{
  "num_hidden_layers": 11,
  "normalize_top_k": true,
  "vocab_size": 32000,
  "norm": "rmsnorm",
  "positions": "rope",
  "rope_fraction": 1.0,
  "init": "trunc",
  "max_grad_norm": 1.0,
  "warmup_steps": 232,
  "dataset": "wikipedia_en"
}
Below are experts of layer 7 (counted from 0) of a mixture-of-experts language model. Rows are named router (the router's row for the expert), down (a neuron's output weights, with its number) and show model dimensions 112-223. Each number is 128 + 32 x the weight over its row's rms, rounded and kept within 0 to 255. Numbers have three digits each.
Before each expert's rows: "raises" lists some tokens whose logits its average output raises strongly, later layers aside. This comes from a sample of Wikipedia text that the model never trained on.

# expert 26
raises: " the", " a", " "
router:122097162180127120130164140105160137127120169167047057109177154141134133144111174177155168109101103128161132095178090188101132128122094116163165115144112135188118159104131142159113136055066059191149100130176063091136137106177085085121095148160146120111085088139076124126153141134125116131091142175155137149155146153096155024132141144100
down0:086189154158106130137098129143150102156144131153116116171126125090108149080125182141120146128130134130144091106119159145103145138119132117183146118167126070149157070105111157164094072144179170110120128119035109145119171190114114105068101105123090104197108095132145087118101121143076138163161080093145106112104133116046097126063078138083
down1:132128156099146168143130165131174140152104120122112089123156146143113163136074105145119154147138133133142116150145127200133095160130105146117144092083126095113110172172112133100138124160073178104140114107104064190080092126114156154169113153099109119099107136168140155140110142125107127132097086121123137130136149039128168094080148153115
down2:135149129100130134031137103136129111105154118096165142130122091133100138147109067135148122143114155149156120154130116189033090070130157112093129133156130145148140146077154118129144208083134231125204147090145124171195124066143157070091068144065110140137104120125104115168152069120124156084136103086124127156182123143118125116144170123174
down3:181147148174137132142114116104168143118108179154111190164084078134142128112090117093145139097125083081166154138088104103100132081077123157139164149174162124163146079123091145167151153075150174139095146128095111156123100144131109141112187134168130133086157078144127168115091136130143150085132096140141148124094117154200130187163125149114
down4:104208194159154140133120081155114075143101112130115139120138179147137078187096083129219163140103145126114157118188116090188134193159163119157169138152158121087145123130066118128127165104038134104132097092136153147074096142159152116217132156156135095115135087151101141143118168141101133117102124122097119134131114181131113128076151166183
down5:136128121183152129090116178156151165110148128117157110100192158149173068105172151162079127096113115113132209129130100175081138087078096156121094156105101049126137125121173121138148080127120103181149110131157071171098111147175163197165118114094098112135117148112146101123107148116172124103095113122175181131165118162148122158108117130157
down6:150094131151164126115143124158133132133181119102146150149136130129160125129159128151118129135095096156094125074083159173161088092119106125129108129126166149117145129132078126118137103162107161165148138125095066143153175139081113171181177152098172124113115121166151106141142073075092059111045131150166162141143123151186122136098101133140
down7:163168130102136112147157057091155156160097133117121136114106161138125156056081087084130148164193153132076122129153145068123128173174104119152140122153195114147075104147147033112147139106166088096123040166155091136156173111092185173150188144145117120136118077145181151137087133135110119147091118193160151126197157132127086089142108163132
down8:132121150118179125089055095083119137103173139118144154147143119132160093232131110147068113102106084113178129117144118079157160121132186155150083150171053136171112102099140136086096151126124119128169143110131093162127119164121100129133123124140143099090128129071115164127187113105126094083132130125102103124134108085105129173156097157123
down9:139110113118172146124069077140086180126154215087097129135131095107100057113118084107126150088138137161113117174143083166136155146118091126131060146172092106083138107124106117081096107098156132179132142087127133097174155082161095158140157186156116149133149052112125132150102137126071163115084162098121052098132119087119125162113134055119
down10:154102111120117112163124137133111151096152141111124173142122124158106100113070107169192115090178115138092100141182088142012107145151116127087122166148211110175081185153178091102116096150170133159143131159164136117110117105164160085154116130150164076077130082124103147170135103105177140097149135125111108091162131175155111068175103160168
down11:158114165141114092210105167132095088106195107162122134142122139077090100139105120130142075081142109113083166114165147158174150167090147090169178079112105106174194133078091169106162113115185144116140111179062069144108195149110127083144090126159149110111118160144109135108083105110146115083170141119157083141139166128123103101110092121114
down12:098167139118176117085128145071159141197134113142139113131156146135112071134095061094142079124098149145203133136146138112093155137117160138145143092185075099100197116079127101104120156132123132160092086151109092109144108147152138107149082083103174061097111060126182122140152120118144146118153123092147076137172052077156132116151122117126
down13:161119127118108149175158121129059200183095098176129072140113084168181086054093075143134181154144160127106144128093127155105098071165132157096180168109162151173124122127104144121123160085157133189154108175112137124130115140076124092106180134140123149121105143074176105135091116149132130133139078111098185196157124155086108168070207129093
down14:108142079123099096179117185123126115114176077104152168089103081129118162055119208081144159119143130111077168084084090107132141105125110164095127071126126166196147138106098061153112096205145113127110155132168125111179114147061114079157135145154140154131099130095149160119118117101142113131141111153119171128184130142174164114152159139101
down15:178158111125141123136157159134123105163141091098168128150148082118141123109151100078111122151167169179143149155116089069175135127136177143162141094117173122091145152119157123085166165094107145109115137116182119142169133131074110124141152165057146117119130105151146112143152125161133116178146094158120120120121124098085062144139154123136
down16:128152138101129172185168140084061111159100148150178096105079131179096092197087097126119135170146118152118144136131124138140154128176140175139192105136118187126128106072128134089148096083104184174140150156112146072121172137085164087115143166152194121156155142099136142145140121076128089074076136144114090097107138154117109128158124196077
down17:100114156151123054152093128159109137104067133173166152105099132153086187130106157168093159133095148094082169093106123099128107189127095155152149096118146169145074097085129063127168094113139159123167094126123110124113128153132098165123084187155125178146136106154118139127094124077127126091199121161106110133148185100138074102117115071106
down18:027154120210131127125225074175110119069109131154071116113116133188092075168141103138147138137135189169162157138102128093160157088094071135153167124100103125088138083150105144129127135122092154139140128158117125087099127125124107135124136128154158125119129083155133159202139084164127131169105162145128144116121122136075172162132090138125
down19:131170109140144167057088136097136123195144114125119070100088134125162142129173106150091099160146165167197123184060145108104141122123138119109130163124085107193132187097092092136113155093129146131140099128101115117178113129163105166135149149073098126129072150108113195161116126077154121160145178135139130117064126099131129144088110112112
down20:176136139093139114167178136114116114091158114166139155098133172193151149170138105085176233148139129158157173087174133042083119129147139104131100166139098081122163167104102100066167129129105127167142133090165111118129124106096150112078144138123173096089117092155081117198150169088128140107118087178160134037169129090107115136116113088198
down21:165119139095185170132151125109128080109175156031077145170172157104146136139185146124147146135145124109174111144124091079078138102101155186113115126104145122153153118152148157107105137129127108128128081170132117126155135143133111134118105066078129051145110164144124160157106100099102141100120143153092162211108115117172165031124110131147
down22:117087138189124119081142177159081114149154124117043127148223118092179140169098109129113143167112170174119090165134124089123150149170079098111074168163164153149133158103181083185147137174126067108158080152149098095153105175117107138098107125146139104147113126125103084153115132143142126131130060164162111125167116113143144075129115125112
down23:140133161136219105072110124193143183136122182132216055111117154155118113103178105127092114137146142096162147105151116171157114107121126147131118145147163137118163132128130110134128106162127098174144172156092117117089101081112116175164110114128098176080132172077165123102132120165102145172167140147103139083113165111120084144114152129162
down24:099112094133138114077106124122065142190141123143174162119170130146130128165124111134127122173123144109155117131096090067051135124152129188166129123152101096093155103134107164144121125088153126100119139099112090151089136151119144157152154085119124116134122150102061105151126139119150090113009116086127122138146168128109107119136044134123
down25:152101075102135067152073177153101113096117099083162108158096104161093099074099115149120104107113182137186163170169098119134150174089150104106150113137112157122132137088117117209116143086173136115140072177139175128144080174086170183131116108153142148121135092162188162128148104144134172176167144163137112084143122149113113083165138179119
down26:150118061135103103105100149117131195175120099179124193123124076105143186160190159123178136157085075192137157099138087144048108173153123137202140133131152089040108178095132058154118184134100147153121066084169107168132162094113126137161151135130111127125119095078062178144107136171154137101043137075118125134146169168072174102106117080137
down27:112131201169199169171122127117078141120122115140095135088139128121124155120167172115111114130135181118154191111139149131072076192139144166116089147163093153089140131139119114163144106178109141084112095138160018144118140108152074144117104130100161084101074140091084148107113152148067123139121095143132153132166115120143098095092126086178
down28:088145072176148138133153079181181151169062138102061174150130147155138086121155184098090163081102143203160153100133161104192107107126071090106115144123093064109185157113162145083119091073134176149097139105186139146141126100145152104116124149155169103126118052127156146124095171133109144156151085105095120121131129160091167177077118100208
down29:082089174132141092163068110144105201118125159129119111054103091186094158198111179154117171129121112094110155158093100138190085104130087124155076117117125104097145152096175125122080130092094153150116142126125115171113156116164136128133142127087108152152154158112100126138130159104072142132151128130128028095076105175122177079153107111076
down30:158139089095119147113173155151094187139148186126082142089137169087094063117140180149155193169207147149129140136124098128112125126197165119139111100088178162141090109150103174093096087173084096170117070110154115109102124078133191177130190177161140137120193103112151127120108130131189120136122104164086104069085103177055133114133179109149
down31:133141180069089124181060102141086102143115111129137223110085108113125128109230057125127130127117107122162070134031150147120137108077117086120182173122155185135108091107066082166216162122105107132130112144123108127133095064099090111118159102083123118118145186123135150098110144180086168147148090177117086104066110085134144146111119115072

# expert 3
raises: " the", " a", " their", " an", " its", " his"
router:138094164159123123155096117105151121135092197100035121125143141151116110155119129169152177110098111122112159088159101196171110137071070130121170152160184116175099152149055122096097099103074096143165068142135085130125110141153111087129080155143169102111083055105060087165146128120181080096140119114112126161204130109086116052135128132103
down0:109182077138139098101113162143125135140146170054128121101196094113110083124183157147081123122117139166116127152150137126107109161119132194097149111133068139105145094175126132131104073143114138177125151137109087091203089119153099135122118138131113087115092148080066107148158120095119125123074166103158075130094140158086129054155094128133
down1:143137133167094166087129106146041149166135093134148133084150136158167127111129106123156132156128125100134106113134141136161110131176114124109164121176130082155155146167122157163215105149150153119133107176106142130116133099117097155175165145090084100142115152120107129181097151080113142122162161124111123059118113168170106130127179123172
down2:168163126156176140108148099107111148174133187131109172085164121192165109179112122114206124147160149080106123151108110128091147166080102209155073130103091149101129118124135100183152134173127219141137092160114099140091130140073136182160147116129086152172141145168141123151097120084145163115064102145114182134173162119123121162119105116141
down3:105135141139096108188107096101111127125145096081086109122115113102131117129013149131161104139141157080175151128165093158068116191161134090082129149136121070143118127114099098123127132159094088136070185167132195091106127145178083078096134098131134079115113080142092100189193133144084126155151144066128127102102125139106130165141190143047
down4:146169035151142111084129144140112166113076150110097126131129133134042137147074120087206114139148125103145101101159125157144103093092122146148124142157129105131184118064134147144158100124190088149080170180126174103193164159157130069138085103097143099103165180131112121137097133166141112157087118191072109076166094139137136106160123165126
down5:115134114132051095097143144110150076165105140129098161092100180153099135172077135122147118129197109104089072051158122145127150110132121119123116105132120124114141106087154047145188133113135108164130157102095061154156094139109079120146104131110137178120108107162085117157121148096125133050157134107109112133096065147158115099145133184139
down6:049143090098063155126131162163102165076097135059143195193156093168194114089152176154127096085177193084125113177175123122078146154144156142108171121071100102113136139186118211093103107168039151100056115128132112131138156110122135121105148106170126177095179090161206125110125115134078093142120112101156157152100127212126085155077135137136
down7:114099159128110123144142141140090213081130121062180174130167152109126146093180228118106119070118155089161084092142155102049057098144114164110074141106158100150152171111141125126105148127109079132172124173162127135113108158180194136168126137172131148142131133135120104130123125196128143110102133158151070114124151160104204079123067095104
down8:168124105119171141145150193146119169141170154158144110116130119117147088105107107166088087088095058196182142135104180110113161151146124102100124124097197110142144121145089149089124159106132106106101121071146162090143187137075137182101104127144172104172145132151104154103115134162139120084233091149082166108166132189182097082180112114061
down9:104151118150132150162199144137151148193124148106146172118126127160116101118176147123135133061158135118099052144088080141087150132115104138118145178113079102129133116168131150185129115076131124147125124147163107135126096087126103134115109118146145115117173197130108145155163141141171157124061082083112107080131170161091091102128136155138
down10:139095076102168155125136070136126112094123140143083145096173138129115136153131144103133092157108111139133108101102149098031107167104151105135130159123140058167165122145117145159126160083095141101104059186126117122105150112122150140112108138088160072135112142110134162111111104172163168052038092048146125122130089151099145085130127124135
down11:085133084096114066189114158058116154118164208179150122136110082117067185175129187076094155092132137079112161105168140122098145107086118171150155138146086127157164074118142098117161152145130185072088162098119090136148160089133118126132111111169127105137115146107124102120136091127115153142153165152141133148163158138124137097137096189117
down12:051077142115080169133124107163197116185098123106107156102209152171166108111137134147129112112112144149128140162125141070170143082126139101148089134074136082157110168147144145135125106151088152178155111118092159141128121134113118141127188139148147152063128146106155107178076120108104108174096103175107194125078107112076139133098159044127
down13:068153174116132149115068096132086158131147118128083130077073119060084106134215140165101122115103117083126078112146116104252102148134165141154087103163122120143079083149102165102091124226147121102102076137123105128123117146090136104179130145149093116110092160126148091157106167137088149143142108167129151119123165194099164065095165153169
down14:092138042155111108156132076087075148173116119077159127121158132175119144106079161153091109134127110106106071124098159124051142139105156143131101124200094159119148100147145109139099208174108134152128158068126134161156130103136183168098101091179099173200141096096102120107127127130155142200110108092146144131132096110114172162154163049159
down15:150123149134098118158082193123106109062129123107110114176133145150153085114105169148119117179118103133111149098094167068227117082110158108186147108157133133087135129085178151095134135164128124117152155103095125113157155121113140090191127136149129112149145154128136151142126140164084141165255138131114146124109115115146175140138075132087
down16:134103115135094119131134129135091116100133126106143117126166196091145137170177129164115116162162094140134153150109061114119136147123159142116142103161098128119110075109159163128140159136152178139175145171144130136093144140113137123158115098131112094086139091070061132173100135155149147109051147072085178084157135048115109116134184117132
down17:106145109165081130098140175070127094168098120130157085156109147119210149186148135091084083102144122101149137108151108134136151104117217117143105197154095072139116114079127146145091166213165140116075119088095122109161049144164121123152089134174111117140100080092098132099190134100123141148085141155152092140153124102152089145170160118094
down18:154144126182080115074205122062084110109110123103093123154148132148145148145156136155070102113158150154145094124164159078137156139108099151139125145138199115075121136176123138162126076138157088150139105118048175098089051132155110106101118142119150131152038104148118124147152137148123104110252096146111173084163131121139176098188135106161
down19:135141144124107122143097124128112127093089122126110117149115142126085137086127112111092131118184161130054069094108112090161132107126140141133136102151099158114104093111109111095169127138127088139160120133136140128073119137097110123137122180130161111110125109124097118126107153153160151121186146146113129127157148131143174099119176140116
down20:121101148108124139186099103131093150139132089099129131131139141196212129138135201099156119128132107092152173106122114124104114133121142089125110140147133129144154109097146137078133137117165170050086123153110115153124152165144183130101122135128135051063107162114133138125150121132156083138162109113059101168150176138097107142108144130109
down21:105115104130056125071166147084133120113120139099127136158144130109139160133135117158102150162150170143128118068108159121155192124176068120070118084175124088199185134133131145162093138138136095195148123153183092127142135068136103181131126125088097166153122162133149132151096153112136097144126109184122151096130104156098140166171104181178
down22:167197102117120086138040118219101057083074167130155168079103133141151172122133108136179124133156190120089162110097165108086107122115144106127068087139139168121123117187175098108178181105178132129170141170127136154104108124098132127139086083175098167133167138119157098146090132082165083191118152152144114131093134083086144173155188087145
down23:134133134136074192140179111111144101077123116140149144116072161086137172092133140171126140143062135152180096124152131117114133233136081090137110191102154117116103168099148174095094105156148123155141125123101107129096135225106178120070144179170151110103169106123064082165090130130138135106066141139120163143154117116145158091116105094058
down24:127124128146108103086115127123074142140181137117149102165154121179117100171148140081118184093102161156201135144153101126126136113045094128141147122121142129137137164138055198124159076126179156183129107166183112137148180164153113135177105150079165135079148151151214155164097159115113058194071042127136100125037143152113120145141102131090
down25:122147132156152113188094103081098120143103111084161174173138071115131110081196152123107157115129170118092116168104136121139089112130136105161127170105105075071108121156135068169118132102135148157081101167144096184108127121110172121081142129124085076107105183102110073150137125127079141123099081111150124132124137125134161139162176116076
down26:103188092122113122139133119114123120171081140134140142119182100124126155119118137152097153162153092160118128129092127101106110095095067119081067149147128102127118073064191119138114124163150121151137092153099193126221134123166157193145176119092092183148123139109172121118144148109105113103074117092133132124117083108116084138129124135127
down27:101131131095164100149158077148118122132144114131089156133186100163127140172135170088151117154087141150143172118125138139205113145110128095102086130140111080167119121088130164133095182130163118100146109107172107131165177131134131098127141164078191126130141106145150180075095132053072095142000159123138104096095170128123184132131125125104
down28:133096145129176139132125174167173160156106162112189081170067157141077115125144163136135129146131137165161188129123125195166049092108091181110120191134133106131151108113126083110124131174094152141123144045123158160105148129095113130097132136119155111122041151120152080152080134141147091126192133120143180105112139110177113121165085054150
down29:169121183146114075129117157148097126130101141142129119095146153153156159121101108117088103130171132139035082126088164138139161126073153137131100100151167108129118146093147147169173123105139132144133137153088157151122149145158067104118118131093117124140143124128096155124122135161105208114245168089104161162080097135128128141094134059154
down30:115170156101181098174082130105104134105131096097062116114156159075138119172133181155113161094074117106114163107115146158118126114073148157138139139138081078176099136088080146073075120111124076103105116149093124084103039122105074121172178124138052124120092116142130145123139081079143083129255187132140170140102148156183126139145167177092
down31:124139108134141114082120125101114183123156156147142152105156139150150148099093094124128088142136108138110140144121085146158132168121140121168113157162079076098098118148167166101135143119094212163100088102121101115168137154160143154170108093105122164172152107067105166157149092042158084150079176059124190137166121094080077174161058171087

# expert 23
raises: " ", "\n", " 100.0", " Released", "Awards", "==="
router:175130125131187146104172154089097128173156163098117114121106128149161155110182150174132103139113111113117164120070113157131171041132099099164144119161157119221102152181194137113091133112124133141126111111125164168121136143077118071149130163131134094132066088124123165114103161131129121112002111134146214134179114092095150093122119147113
down0:121096152079096137172107086101131095103101127123103129145111093127177161058119125117153123077078105123130106143119124163087119116089094114166136168120058120015094200090134107172091125133148098058098102150144096109092148080121147087111099117170118119088150135147219123067150142115128082159100154128129137151169157107079157189149099120171
down1:102145103132138110132108112118124119125134167139131100134137090158136183148090142082167102057131120185135162121149120109063106167118183154133132127137088065078050126118064174107163219117118176085152115111145150064161133107089102141140189123182075148115097149136104119082137109139066135115109079144087129148161112143120148143114154159115
down2:116133129133112125111141122164128106093173146091182122117107100113182184115142087169156093122153170084121118173166114100123190153190047085131051100124139130099088158139121080127151080073065151133150135099093112092167077077135175099139106125151137114152120137140061061084156092130097110128178119147126092109097155124119188108123061117139
down3:198117138143152153090162108144093102120129072173108154140128137142122091161141155122110111160093143156108160159129099193105136131110203133104117196112176113143106123167151162141100084127117104114128154142083170112088174118118087092151155089142181140128132147177141122105178148171134151108118129058154141090090099152199116153152168147067
down4:111117113125155155128104160116134088061122172147134125095075116122141227131073092194130116122099098161095117154171133134152128120121156116120127155089100172085110129118077091140157105094134139192123113153191067080104110173143207193117070149093147111115157111140152149135103110159125078167095182151161111130105170097117128149126157147160
down5:053201163094109151118110101134115168088055165133136147131157160111138105094211177117122094145142163159204171091105145131135116142104153160155123143124090172086177153109141152137121101110162170094149104147124115091093144141163109164051152099120137115114157071137172062162131097077133144103129148172111076149104110068069119127072147082188
down6:115122090111103146125144090111158052145165154175082118194103141108116204129102103159159159061113131124140119092126124078144116164167095167195158139137128118118101101155138112134185136150135106121197115137149059146123168116158120138151118130166154147121123140130159102114145124095102099171154173164152074127152124113174135148128151127206
down7:153146103143106151208105159139086112149131050143075165165086126164125162065135124114147177194111150124211102102037124109152120082198131147129124183078139120236104126118097136147144122131159133088172141116137123132185144118084151076083168071159114126089134101163114067134150151138104089132182131070155127142132096148117155147067134144087
down8:099170182126138084090101168127102194107170149134198160056111140138122144113146137152156112138203098169150144167131107080132137134125131081157026121114078131101071114102109095144082139182125095172129083140149125143107110127164180088119142177086124134146154181104106111108139106106055123115152106140083143064128149168130135105095116131124
down9:124138149155120107141143157175124172087116159134182169135145099175157068169092150148101094134166143108102114120133187073195143166071105102151097069127124127163087104103110163115155061115190160112122132121172095125147149136125139167115117181085174151131096088109141151128126082094139110167159166140112124106121104144107138144147120186141
down10:148145115149065200073186172134098138148145198118069073110169129105185205128178174180134112123084178124160113125150105114140150115122159174109134129095101160148135110111085121122085118136107123068138143168111128158131107196104105155122126097139129161096105075143185152129170148166122155110137147104115098143178118142129167072150173182114
down11:131125133178114129129156124170139136107138131143098165153129158106114122105144107101146128142093122116161090121114104107147104166073200119162111158203112153137177188127168130115181090107103135165129148166115152108130078151181108134124125135077166087115084105042174089142164081128155087053145154075163098169089139122143210174119139111159
down12:085128135186150100081154190146144183136125146071142118115110158180085114160121149101078168074120124124114134142134108114213158132150085143069137159105132156094140146101117117097165133106104135111168110123117069154144133101169133133142176144065124084131142125143106146135124093143064179089150075110069120139123157087142144124137111146110
down13:107116170136134047128101151106163178149109123149128145093099125122090086125103109147099135152143102102101178126130158093113111160135149126142077069105105187088102070090128139153148107113094118122083117119192115081132107126133092110149141127082138131128129188104119167106166100126145121128140137136150119095107091175092126113143153115143
down14:069151113109112096074178164110116156158136094176117160084120185066098069187069103082122127090162174139071126112180121110081100144108162163109156133115118201093140136135096097132170123154103152216086127134127139093076096076126094152130113110104129124131149231094154148098090057115131141136135129120109095164125146110209072129156125097130
down15:120096166147098097111148090079103125109121115050076149135141156117122080139108082130099170178146133127128146099114142114208111111111142091031094119148129110182095159149144092170116145132205123098095157139146074097153061119114118128165173213129122087119134131173138106115119154106152118083116122164090120123147125125202132175143112110138
down16:200126159084166153105167165087107123143130120084086129135147125104162101093144126068167127138127116158123134128091120095137110083170146112088144147175165133196185147119134148161122117095117144093111128116139109107158144086092143193150119137184132123084097115190139097107124127175121133104141145163133102134091124169147084067119128104078
down17:079061106153115152137170156138110165168106177186160193113137156174178171123167122119154176202193161092172162137104144167199182130132170119109133076141120071209121161120177157160094122130056078158161144136146122158149139128121129148122170145138129183147115152165145078104168131144207127171086153062155187067125111146079074094150143131139
down18:134177139118111119150143069196153130149111154121107055141169124130103200174065136094157141118127121183096147068147121128189171145167170130111146112158118110165130128155116155146124068101169140110144139152188161096145118134124060147142124114135148139146095049104082109105099090116098161155111178122105204102166067143177027101098099108119
down19:126133164112196167057153165061145109162100109153092120100150108115104091146162153154098082081125084130117100114150255113095124184126152107127170121131197125169161159160144131112110125144097118149067112146135140144199087093079121161167125133093174095085114149100166118086130099084146127115185132163108193108070149181117108175121076119128
down20:157122157060164172165160134093139166125182175180182171126148121126063105120117081163096107201120146133118157117139157075106119130130146172078117135159082112145108144156146159185138146123147139132115118150117156093113171045202124160173119152156119110117170141144123133067060138144118053133137125123080169094119099126131100058150063105140
down21:136144092157079098130143063191094153165123082147144136152131101076107109050137126167176145094185130144147122132099156126121111132123170165095110156137152158117067078159129148104119124141082143136175134098093148211139123106086142147132151098110105119148097219141147127129150113162153162062072108140162156074116161115167147161157152160104
down22:146136154154126085111092142137126132069124121137138116116156112083134120128139176077078156121182142107123131096106147110154109084116140197159103114141156163098117118187088165164135091130132128168119086127149156157065055222075162127125122124139141157114106135141092117134027123127146106095160082103067107099194121162103048168081181050114
down23:156124080103096121166097165131158157106175091134134139139128061150148098150094105074090164120178186106113133148101159125094143102144068134134158104138109108105107066117099196137154139123154159068090094114138168182071130180126123106129135122121145153093182142135110130085118093115049078167138156073131103148091123127115151107141157075175
down24:168109117161103146108200150109148113124146111130159065106141103090135111133124121146153106164132138160190078097092151095121093191140113138115122061121098088104115157123126162054142128078086081071137138127072134096097031139135140072117148171130159169080081101096167163072098117164116165097114095081107121115102092137180135133176096140088
down25:157060038084146128133092183096131134050148118174167070149106094184108139113109143116115177097137149117127101138179152104141136162110177129120131168142117160071061139161133116103157119154177188045147111156164116132134092129132147107086097156113119160124121134145141145087051186141078096176122156135141153184120104112158120110129137159092
down26:192099122155116111119106103126132114148157121098113117139121077144069128096133125141106093129122095091120141119084163158139031093132091114111121080104078081222144119171117162143102086132129095153115114180152163160118139173147122170153095117154114143153122075108090121159148111102143169146103154093092188146098121104122067153100144132147
down27:119144109165129128113088153141121162159080128170184173079105118145121096168189071087147187129162136157113079148109087106139101126143158150111154121107197151069106082163103175175135099137137124086157110109146127173128128129123165127093150108210099129129159106173075162088143101149092133115148121154124095131148166132142119120135131117116
down28:121124101103150164128094165108153164116091161145103121107114134164139107116169210138107133091146136133148117147146128132123195175118161158153144211155148148030160148118107187151070102181120138149138098086094126097178097163104156062145061093115119127112082180103103150080084108140140086158129129143118174156140188181195148144119164069056
down29:078126120104171091126118139149125153130103166163144175119156091196133139163093149138145148163167146135098148158090160123117086187142200155093063052110158094089149157087125148151111066157143119090165134118192129120133161110085193089130174109129133132179115145118129106183072123121125167157109160106125143090157114111070169062060123130038
down30:083101114092112199144068109175082131151097118080104126138080145081117179099125120119129145147101076114041171129098110181140184099054191142096137150174129102160151081138129129058181115189146159132181152138094121118136128099094174114100156100120163149142175118126122089113073131137113146077157155112118127122110115179140091148056126150104
down31:142153115126145110159121113090161214122143159088148129136115137103130159144094129129157111139101099156123169130127107188146152162100078103075156125136113103090156114150128152124166143088134154177111102145140117155152125090183097118094170147100137100130091122152155142125128084027170133125161117102124107081110108142131174117159146093163